From a checkpoint of a small mixture-of-experts model trained on Wikipedia.
Size: vocabulary 8192, 32.4M parameters.
Experts: 40 experts in each of 7 layers, 272 SwiGLU neurons an expert, 1 pick a token, a softmax router.
Below are experts of layer 7 (counted from 0) of a mixture-of-experts language model. Rows are named router (the router's row for the expert) and show model dimensions 0-127. Each number is 128 + 24 x the weight over its row's rms, rounded and kept within 0 to 255. Numbers have three digits each.
After each expert's rows: a language model's description of what the expert responds to. This comes from a sample of Wikipedia text that the model never trained on.

# expert 17
router:154114152093087130111144087145093094127131114126097108091090153135104175113133125144141141146109130133140134153124108102116076151142156124093100089147143145155154083135183096137169134101152146125133134122102121131128138154157113151119086118138167146121123183132091147076108116132103124139176121154118144114140099129139112091128078160115134115154107113130131123139132127090136116183159
Description: Digits and cell separators inside vote-result tables, such as 0.77, 100.00%, 65,471, plus header words Votes, Turnout, Majority.

# expert 18
router:150062136111119150146117082101155109102159155109113098137086134113131169117153124077146129165190116128179125113136155119121130145157158078142097126155160109156109125101113136089143135133122140111117145099135142107120081104143136178109135181126148117152157105144120116138157138138105115091159108130133111129112138097158098122114139136074092150162129159117128135136141105107120142111143
Description: First piece of a capitalized word opening an infobox or list line after a dash, such as Tr-aded, Int-roduced, R-ange, plus units like sq.

# expert 24
router:115135206104106166172122152152114161143165101118133113197096111103128140108125153116122153151093139149127096151123120106119136153155153139147130138138116147137183107133146121139112153153105096122111108103149122175141141108119139162121115139174165157151155127113120129140104131149104103113118112097121133145129118159116095107080173083138168129107130123160124101151138147141169147162143
Description: The articles a, an, A, and capital A inside hyphenated compounds, plus "=" and "Species" in taxonomy headings.

# expert 29
router:141143161108126149146131145163118142111104134103107126141115073114131154130122106167121192165108132136105170141132090164147155122118089133080118125156179115157134134106103133093095147114099125157109141161081121144120147087122120130100148117131136164120153113115102128089164146142108154136129124101124159088122076124101144127132106136121102080129137126129108134167158155119152160158177
Description: Capital letters and short pieces starting or inside names and foreign words, such as S, en, ir, K (Senator, Tirkana, Kierkegaard).

# expert 32
router:135129162080126123146106155137126120129109128134142083148083141116174136127118086146128136125137090108144162120122127160124069127168106162120101091132111113140175150142110102149110092203131161117127125128116159093091142084151130117127121110140135124075147129137154093135180151145110124158124090141095115139119100123102115111115130136100118124133154101142120154125140058132147161129128
Description: Line breaks ending infobox fields, especially taxonomy lists like Order: Zingiberales, and digits inside coordinates, codes and other numbers.

# expert 25
router:142141126124136146140105169129156073108097158160120136071154186156146123131095173132113124091096141142131121116112104125095131133140118131110140143096111130153104137128125114140101121181137100123125140125117158112119169179108116102160133122113158114117119129117061171068088117147107109111114162152187135123130112163158141116110122113109150126123126106109133115107131133169082116149136
Description: Nouns for works and media after the, a or his, such as film, album, book, radio, time, edition, magazine.

# expert 23
router:126148134132115103164146129102117128141121132127121143087104122173106146071136144146111105177088121165124144160141124116111143118135119091121124131134098122078089111159120113114123091108173141129131126147126113164157085092106134098151154115137140113120113119130121082136186093086143111138151126104130145123125133129157156116156181146146157176138186088119175102119118164146147132151124
Description: Function words in running prose such as that, which, it, not, also, who, as well, no longer.

# expert 4
router:128133133099127106111133089122088112138128127134126149152113108140139134124186144139119149116115146138099107091112101154139140126155177171110137134142086152158151138135125075124144172120116123124148099161144145140129051098128115100156145110144112121091171107142157112143144155123117106128104137148096133117116137100127090059122123104172158134101137158132127208129138135115111128158117
Description: Colons, pipes and dashes right after a label in infobox lists and tables, such as Sire:, Website:, Position(s):, Podiums:.

# expert 13
router:161110116114076113123132147179086098095112115127146141103116151127141180131099147146099101081117084082143157106166133142177118126140163174093120103147112151142144137123134096132144113165174095112123130130114130107126124146145132146087150147153128143100126146116152085147111150115112144149135123109094170132124102101111085100142134114088119102117148094083127116162104113135134154128149
Description: Line breaks ending headings, census lines and table rows, plus markdown table separators |---|---| and words like Census, Ref, No.

# expert 2
router:151156114138112137137138169132164121127091099168121127103132168149126141118096102129111114106088130148122136121095117081083134122089075154139152171118159116143102132142110094141115129163093177116140123161148112158128162142118138130140139137131163142165075140096073181091087116157133091134135150109183110177128110144144129099139116158142148121125104147134120126131118128135106138139126
Description: Final pieces of common nouns and verbs, mostly plural or derivational suffixes like -s, -ions, -ments, and abstract nouns such as order, issues, life.

# expert 8
router:089110154153137136148154104142136129159132128148130140152138100094147123103157120140145158102126112140145125161096094096125113137193112142165115138147087105147150153139144115135112182108141103108142099082114139114105097086151120130119137132134110091113153121121124142084120127138138144162158113155174113110173131151145112169079133148078166097159141154154111162126120119101127094113176
Description: Opening fragments of Italian, French, Spanish or Portuguese surnames and place names, like Mag(ny), Sant, Ferr, P(arma), Col(ony).

# expert 19
router:112106144150130116131118078088130136118158115097114131083124155119119114110138127110122086183135146116126107156086071119136142142106143125118147139112135106117113121107070150133167170123079123141136184081174116139143119133137135147119103104161129110141128132116146119135120087138161145090138131153165129126149182086126132128140167111121094108144080157121089133160115127088113113159120
Description: First pieces of verbs split into parts, after was, to or and, such as t in trying, expl, disp, stack.

# expert 22
router:164118121090132092104156121154108152166082107139140128199137089169172124114147114139100120146117139128115141069180104112115113140149136164137151101127132160151125097152130076147106130106115167147153111152102134101131081128116166115142107153140090151110143110112150124140123131087169107116078147134119097140132160107154122119130109098122119113139128155095154150141114131159132142122103
Description: Prepositions like of, in, from, at, between introducing places or owners, as in south coast of Ireland, plus = and | separators.

# expert 30
router:153146107157149084108113149143144103140168135147100145165121075191173123097094152128135099102161104118106157118121157116134144076126165134105124147141140076132189103158151110105107162098143144149145105140117126152129134126155127181168115140145147148148123120105126127157140118100142131108121130130152109141130129178166123110132109133128141137103124138111152175096155132113094144158108
Description: The word the, and possessives his, its, their, plus possessive 's, usually right after a preposition or verb, as in across the Thames.

# expert 11
router:094094146130139119157166116147125118140140115137125140109116080106116128139125087188130158109115150120147159101125115141174138126188151164119152121154138151106159107109173127099130139119126119114123104106111147107145133097107138117078137151135084118093157129087128142088082161083129164129126107147157112130084109162167096089126155085147122129141137114156120131102131124142164099149147
Description: Pieces inside Slavic, Eastern European and other foreign names and places, often in sports tables, such as Pironkova, Krasnodar, Szczecin.

# expert 26
router:104136134118113146109134098154132183131135132135110091129122106115167137133115124147156171139123150128080126123150146175152120141144099132157163108137111117098127121158187113086079154158128131128122144123119154164145119121105088139114134100130126140142190151153143134072140128144128144156152089133129139107114060112128163136121129116129089125173164105133100144146177117144156084125123
Description: Word pieces inside Indian, Pakistani and Thai personal and place names, such as Bh, Sh, che, Raj, Khan, and Indic script characters.

# expert 38
router:127136112078112090137173143119109168121162142132147101172155146117117149150120138121138117134129130136141121086067108097154125100162159133149127085129129140137075142094101098076191153095126152138123101095153102173108117143112110148109141137135108141125144141141125128135177129152127159076109098143087131150160140125122144112149133153115162130149099153143119137099138150111127133152084
Description: Pipe separators between header cells in tables of polls, votes and awards, plus the words as and an mid-sentence.

# expert 33
router:139112156131105146145135148131173083122138146148131165118135162139117109181125113130157141066138127094130097130107154123097128134154100135134092155107132127136149137121166091124136157132122121122111107140159118125139163165127117142088156133115125164166107105137103117100135134151159110175079165141142123122090102104186139179085126116102179153152164146175132143113141126149124124153140
Description: Middle digits 9 and 0 in years like 1941 and 2010, plus sport and institution nouns like football, tennis, National, railway.

# expert 12
router:130106131181163094121114093098128108151141107069128140104174127126130125149155118172125135085123134135141118147160114169135096155121106114130127125107100143127100123136106163139106108121097178103116118116082111105124155161137121128135089159111116131137126158126127147057124115107123148154078131133146138117114155167095113146104135109135176090141145115107114177140132130141184099097136
Description: Common male first names and job or office words in biographies and lists, such as John, William, director, professor, cartoonist, president.

# expert 34
router:085123146154139152139124176153130164086124103174161152096146136130142144134119134129102155139111138113106090127106165147084137167108148134134132095165169153136168148111144122143145104146137120118109120143115160086061112154114142100064117126149133101157167141128123142142152141158132140160134124140100119123126102093105098127109115116130154091124138077117135122137133133118135178169086
Description: Single capitals and digits opening acronyms, names or years, such as N in FNC, Nintendo, 0 in 2006, plus words like land, post.

# expert 27
router:133131118074143118182151102113125162137113105146141149147139168119124148104114133122099122114124114150150161141118147117100100133082123159157152145113144146067100139099171125111107147141110079152125153119118153132138118097137178095170110097152069167101142102127146124090107143123156109142145103152098121134141108109144102147104137179126103086147111109156104130125146146092135134104159
Description: Table and math symbols like |, %, °, ^{, semicolons, plus auxiliaries such as did, do, must, should, may.

# expert 35
router:104135148160151128167083143136133126166118140133132157152139148167159147113112108135100173133143092136124122108133110138123101158108093103143064128137136152176133112104134142177162120131133134151120114125122151165130139173079141156113152152161091115102111140108093175085101123133122154149121094125164117134134095108166128137164155185122151085109118120125140151117129141135131155123168
Description: Month names and date words in biographies and timelines, like April in ==April 30, on 12 May, Born, Died, Career.

# expert 0
router:132162133124112164181153108124163136133128107123120136169156134140093107143151109116126136135120142077136147108161100126126104123138143124127168081109102111105132126114189130118133098161152062102124157103125134142101151142158141127141142143099144096125103121158127109198093128184156104116118150106092106140120144123099133151130129123157069123124108143127153105124116148125149068131104
Description: Word-initial prepositions and Latin-style prefixes like under, sub, pre, inter, rec, plus infinitive "to", as in understanding, subbed, expected to be.

# expert 31
router:155116154110106122148159142152094130112170126140112166168135118129174138106162118149152130146113125133101141180103096147117115132118192144110141117147155146134130104143159167129090112150144144120151107100117146109126145111134117161150092109119109154077149114132110141083146134109144137106117127126108133101128126140125125171072143094070127141180097091179158134124161111112141145117164
Description: Decimal points and | separators between numbers in stats and election tables, such as 10.4, 1.600, 0.20.

# expert 36
router:112098143080137142115130105143139118091160123148070111137144102140084196114098120125162144160086079142162094154096112119144180139115148142114125169102146137159150155119165134130142127123134136139119141153166149160099135090147115109103151144128123182127134158143089105104123119128118152094131116142099115115109126122146107150141151137158105089117137103141140120161164103124139135131182
Description: Digits and letters right after an opening parenthesis, slash or brace, such as years in (2001–present), stats tables, and LaTeX commands like \sum.

# expert 7
router:138109113176130126099116131131149117153130150087123121142128167121105080146137142101131120115135089123102113174093157118146158126112090138174148078102141121121147143140120151104153150150172145148099150088091119122164131141082130092108142137099093140143119156135097138113127116125094151076087148146169174137143161123111108118096110149118109134137110078103163145165101149119121110139126
Description: Nouns for people or groups after the or a, such as man, band, family, player, plus inner pieces like r in contrived.

# expert 1
router:126140130144107146095115121148123119129101155100144075106146136143121086120129155062130126114131145163154103161135121145120131082054158161112156117131157104121136142156091131138090134149131119128116105139181118103140162126131096133132151129173100107137081150137163131169135181127122142112177133139123150136128170107137138165136117118118133130112154158147098127115117104135089097114176
Description: Bare space tokens before numbers in tables and text, plus opening word pieces like f, comm, disc, conf, qu (fault, fill, faces).

# expert 15
router:116165162101134053137116131147085148145103124156116178143077092141185149132098094156123165151102142113111158101107114144118158134131119157124138154138126181094133093127116083149100158126124130119109138109105118161130133098131175171130113131132103174095156126131104104110149127141133143129110140170140158105092136132147140137111112102131176158131136128121125145159151129131118108137159
Description: Closing parentheses and sentence-final periods or quotes, often ending list lines like (champions) or born dates and sentences.

# expert 21
router:114170115128161136110124175148141108155068116127160100138130103122120127143131121118120112112154116150125122092116162115104152099111152121120155160134103189130065154109111124128138118091116137164137140097147122141186107103139097126162082130118163155144171093121184167145133116095135147142093138129084126127095140158147182130147142121121137129105095129099131129145115160122137150121106
Description: Commas after a noun, often closing a name or list item, before and, which, including, who, as in "Fulham Broadway, West Brompton".

# expert 37
router:131165143101137099162136160159092118150135124171118163140149129205147153096122132147124136122142101125116062131097101101101104154121141136135104157147162185135091114136178159119166154090150093103133118134102156135092154171081130134130145109133096118137147106097081127143113126145103150094124102150135132148125136131164109110137123097116119142109127129142124103107128121135105121151161
Description: Prepositions, pipes and words in sports results, e.g. in after win-loss records ("6–2 in conference play"), season, Cup, finished.

# expert 16
router:119136130113147121092121147122131104160117090148123142104104141116103121126092102148117118127101177131122120141155158152078082128142106127146094166108108135115176105120132117125106160159082120125146124127113135064101133102164151094128082141144161132132150138130088137090166141127095088151091152155120108138111118163142121098166122094156163108109171133129073142118115129126127088132147
Description: Closing pieces of surnames, taxon names and longer words, such as -sson, -stein, -idae, -ola, plus "fact" in factor or factory.

# expert 5
router:138143090115097101113123145096124168115149097157118137085105164148109134113145124171163144169134151154114136160145135098146143115139087096162149140115124135116126123157089113140115102087097095161123115130128108099165024126105127123141143099110153124098091108125089103155152095115141117105138139102116111100137117127112157113113147116131117161109121139180141103126142138142154148121102
Description: Main verbs after a subject, mostly was, is, were, are, been, being, has, became, as in "Texas is one of".

# expert 3
router:122149155141169160124148093142096137129183146096150157090125099110075102094109115149161149147131131081120121113148118143122130156113114161076110144076136087154136142159143127106120135136163098108126174138137169118130151139164145119135133154118142119098125121161135145104110148124088129172149082124119178117127128134102111174111151151161148137151131091114100138139133141114093122095122
Description: Short first pieces of split words and names, like s in sweet, I in Iwakuni, er in Aeros, plus compass words east, west.

# expert 39
router:125157123104141132082088154126111099128127125162113157128080111131159104141100119178112116155085160117140146148152135130084115163135080112136089132144117159130164120130155133138121130091118157097142112144103122098131164146150158153133097117134125158133133101133119184103140152089139102163097161146111114119122114168156146127158099083137164127150194107131113157106099116127120102122140
Description: Place names and their final parts after a comma or New/South, such as York, California, Columbia, County, Wales.

# expert 6
router:116115125075106148165117174159113117162147102141149083086147111171156108132096110103095130130108131132135144140149125148136132121109080111114128110176108151098134139166105121109084133132140150141143102145144158161093141137127132150139110116147124138122136104100068148162187161153114134138115100105153128122130128144132125108089105137163182130141107077117110155126119140142175089121153
Description: Number words, digits and quantity adjectives before a noun, such as two, several, five, many, former, new, including digits inside long numbers.

# expert 14
router:126137139139131110106152158138115130173098128095186116125114128136126156127101120122126095128117128190160150097114133106182135084126094129118124142193095197104109136125145132123133153109123151167161129098117124118126087075119149139149119132147118192128131080145154134122130136114146128106148124134116151124110107142082096153145107136123185111095126128106105108136112166111139139124131
Description: Mostly and, also or, but, &, while, until, joining nouns or clauses in lists, titles, team names and table cells.

# expert 9
router:119109090079129123140099150142118161116122107140162103103133121150125127143135113128117159138121175136145110122138160128107136112093126105091090149118126124122123136169131079133106155116138162158155135138167127170073129145148073111104106116097088094130145146120114150182127145179166148164110107118125141128130163109140138084151146174157112126137129145123140166155106078134154120103160
Description: First digit of a year or number right after a space or parenthesis, mostly 1 and 2 in 1956, 2019, (2008).

# expert 20
router:082115127144087123112148114152112137125132139146119093147116116100129149139175136141128155109116130133095132095075144130132127162114126150152120168139122106145112135074102158116159133135157116134130123147096087091158171107092163111138105149089140106102156140120165111127127102094129140207163122122124123137146108132110150153083105097132116136128128133151077103167173146132101168105125
Description: Opening quotation marks and parentheses before titles, plus first pieces of words after them, such as Mc(Auliffe), gen(ealogist), es(pionage).

# expert 10
router:080092115075112149131160101117090100104120123115125139158113098116140127127139113138131132118121141144103174127155085137131143129121159144165121104153153143099167115122147148125166138086155120106083087116142089131126121116119166135144188113131091118086171106160112139119113150108109103113130092158169126117121109153111101125112110080133170140176130131126105101162118122112173096131118
Description: Table pipes and spaces in sports results tables, plus opening or middle pieces of English surnames and place names, such as Bro, Gri, O'B-ri-en.

# expert 28
router:096143152102136181098115102136113147133091112126104149074125087085151146114145072144135112124119117159164137134120134119140140150113157120119117141112108139114177154121163091144111137131168100124135127120115206155159109107125129113125126129156112168093152171119112108133156135137152089095132113112164119126106101150096087138101131075139116155121141142156135126124175114132137093118098
Description: Syllable pieces of Chinese and Korean romanized names, like Ch(un), X(inzhi), Be(ijing), and bytes of CJK characters.